From a checkpoint of a small mixture-of-experts model trained on Wikipedia.
Experts: 2 picks a token, a softmax router, a shared expert of 128 neurons.
Training: 335M tokens, 5112 steps.
Below are experts of layer 9 (counted from 0) of a mixture-of-experts language model. Rows are named router (the router's row for the expert), gate (a neuron's input weights, with its number), up (a neuron's input weights, with its number), down (a neuron's output weights, with its number) and show model dimensions 128-191. Each number is 128 + 24 x the weight over its row's rms, rounded and kept within 0 to 255. Numbers have three digits each.
After each expert's rows: "comes after" lists some tokens at least twice as common just before its tokens as in all text. This comes from a sample of Wikipedia text that the model never trained on. Tokens count by the router's weight.

# expert 59
router:071134092106113133119164149128137131110131120125127139132179116119091115128142114155111187139068148110125140136099108115126126133148097148089160155078137121099124093160143128162179089118129169
gate0:113130150120122123161088140150126129163151139110115111169140104158118126128113111147136107166120085118106131138147152173151145136158087131135128139113127144144104144130143158125108106189097116
up0:123123144113094123113145127158145176111158124093157101089141166129120135111101166100118112149119110144124159160133109123142085111122125112154185132169079077088168179123102116123137175073138115
down0:107157127138127129130167124151135118156109155120132139160098151069056095150153129081094102139132129184149146130111141120130113079125108103128147102142176108123155138140168089133173132140136108
gate1:138098109068111134135192155115131138114113154078216124154118137155126140132187102146107072127132125122130143113134140144125110131102095123134147128135151125142106128097109150138105138147150148
up1:147138132116154097079098117121161135125143127104090132115116164121109156170129146121138129136134113104127086159113148139093170081127117093115114114117143118133113151147156106123180104127153162
down1:159105135109126076118110137133142105135143142131146113159129135114129181141141149137151113128178130143118141124124134116104108166128102164138109052155151146130093113114158149144113151156104100
comes after: "  ", " 0", ")", "%", " 1", " —"

# expert 19
router:136159074110146143122138150125137181127127090100089161078166130131102104170139075146136117161139114137094151102121122136130085078128142136117161123135127174116129093155130112132146113149131159
gate0:141134144097137107080138125128179189102102134117111130138142154123100125173137123102105141111166118177125105116085153144133116081126156176084097102093136160158096114137121126158111087117126090
up0:084161121129115082095123159107137087154129087114143136149125132140138134130143115174116170179124098147095146100163075131100129145068118106130174137142120134145114143177118112142149103151112142
down0:120121149129122189099112101127125096143173148134104161145113138163152146107120135133073117125131169136125117090126150141158106124115098124169129125112172129150132150135147177103184119126132115
gate1:176102147129153138102175186161131150113128132141156156095129121123060100141131074145160137144123106170147117125123132157109128085130140150095126115107110158126119124134133156119153134111120104
up1:144127118086150108117148129118103146128130123148133197165116146153126108140105134154141094157119155121150115173121143110133140081093123071134111135122131083131119070137102132109130137108160164
down1:124118077114155164164094143135109125099141147113104122094107121114122132126105128131084112136140131120094149106110115191109101189178129137152132115134147098097128111110136079142132134121117134
comes after: "-", "\n\n", "|", " a", " an", " was"

# expert 37
router:135115105129142124114126149124106142140139103113127148113159125157114153143163102123128133156114149102105140125112171099113072095153126142104138124100122074097156104109158131151152118179126160
gate0:111120161071148132122141154121152128091140137135083140131105155120138108144143102143166134143109163094142160109121175135096158078143129159171114133100111140138149156156141161128160156105124121
up0:139155119097099130132090134105149159134148140105110121142104161102153113134169150133199113146131094113164159105126130139146148121145167070113154108110066126130135111110150127093140158128150144
down0:161102129103127124109147154131109120134099155166102111143143156111131134123124135087133149187123114110128153112097145109143147100148120130119143085134161130158149148123112147115127162100113135
gate1:074104150172116134150119089124125160112146151092094161108113146134135119107139149162128112151116132105141096094124098135107107110126165170119138121126143131112152131133150124124123153130131138
up1:181176126179094125125137115097143118161108141162116151145163122173159142119168165082120089122106127130098100173143104125107136117153146163091103130107135138148147168097117127142143115121138105
down1:143116147145173123113090131190088126136166106154160161104103145120141116144151106129173167096151125089125155136122124149136125147134131106126137106127150109170166186165116110116139104149145112
comes after: " (", "\n\n", " \"", "-", "=", " a"

# expert 56
router:146130125093182151110113141162136160124155103152116141120145143115095135134124107145118133108134167139132147143107116090136109106150123121115143187097115099093146113132167103155188118133175137
gate0:104102119117100140121121128083106154100132141100113121145101086110131100114083138099127104140139126121149168145137116100122093151108125095103126134124148086111097141145136141124139090093116176
up0:077157161099135114137130114166099129141155133116084101128128187124101159147142124130129134096084144115131152117134072136118107112126155121162168118098150126099156162126137125130132111113131121
down0:150130133150140149151117146112123107165153066119129139147110116188134154128144121141096129113123147151152125101125166126160151079084116165123148133109118127138088080137109092161138120150118187
gate1:132146141119118141166140134165105163127160116161090131112135138120107125134101157145128173127120121107076138124098137112131124099121160106141094149099160092124120158197121128110147150141144096
up1:118151140091164148135132099148167149133152114132111149116137146119105147119103153105104129128154112115135123103137151099094111150147110145127084135117139075117098140169147135095129138123175064
down1:113146110131146140094129142146121124140137094084140158135131101124139151128125159134125173155108135119149106131143168159101104119112115161100142110066109174141152106098120118118126135142165104
comes after: " the", " and", " an", " a", " to", " for"

# expert 35
router:133145116121150126131164142140142195120134101101108134119139120161101118133141118133088172170141139123128158147068158099107097122113090136127134118124131143099127118110140100151167153162178140
gate0:136124109157130090145120153112109148113144097129146107148098111139147149133116093158142154102085145140131128135123109136122141142100153131144122133098101106103166119102126133120160144152134147
up0:114094136084125183135135105130119151165098133129121113131115134115121141088151126128133157122145143111134116099133093129121131135142085155081133090117145125139133145081112163134135112079127114
down0:121118196110153121170127104153100129151143151129153102103153123121141158174170126190143175132133164126159123132161143101144127142084133120103062115154105119144138093136157148131124086097110165
gate1:130136114101158134149107142117130141143129109146141121099152129139148105095133153108120084084153122117131095127139128156121142150094140141168126152126110128090150114125157134148116126139150112
up1:097138163156136160131114096100142130125136114154091154132125118142127148121130111139155125110132143132160124117134061122127109094127126136101144153140117149124103091106085148155119141099144122
down1:112111116072117147135113145104112149066123135104146097106127100181129140106095082103077057147097133108137122117122154136109125120121086152116101143094110155139116134130130124125125107170156164
comes after: "\n", "  ", "\n\n", "\n ", " %", " Team"

# expert 61
router:102128067118129137074127145138143137112147118115142135119126090142100115127167102139121122158098150156072178131088115152120121145152093166124139119111092134087146105115136145163145111158141131
gate0:144132164074123130150147100108156137134123125090156124086129095107073117116153134104163153135072126123129158120131166082132128127130137109124083106109155116131185116169110082134128101062121112
up0:131103129122130091102086181108094132151110152154120106155142148114165128117150137154143134105115119089169183128116098094086113138081125132130121158150129191128097129143134100178091169159110091
down0:140115138139034136130100165115104121101139195101164156121129138149154132102133130187140117108101121135180140117096091132155106133139121131142079121137106130143134106111127118118107078158111148
gate1:131146131122102111095135092161107126185182129099128133101163087108131157148096142116106113125113076135144106138136121129130115141097145131076167118095146091151116115067135124111105141163086140
up1:133143142091152130128119125095144106115137071116113131118102146113138100134138089104143099169091172138103133156127169098133126153116152099162127130110126091145187170107127130170136103117116112
down1:121165142121158141124142102078155127127133158162117093181120119152173137116151134134164142106109123131135165116123108125146115135096136110104116163081087099125131122134090163135130129147107123
comes after: " to", " he", " who", " and", " not", " which"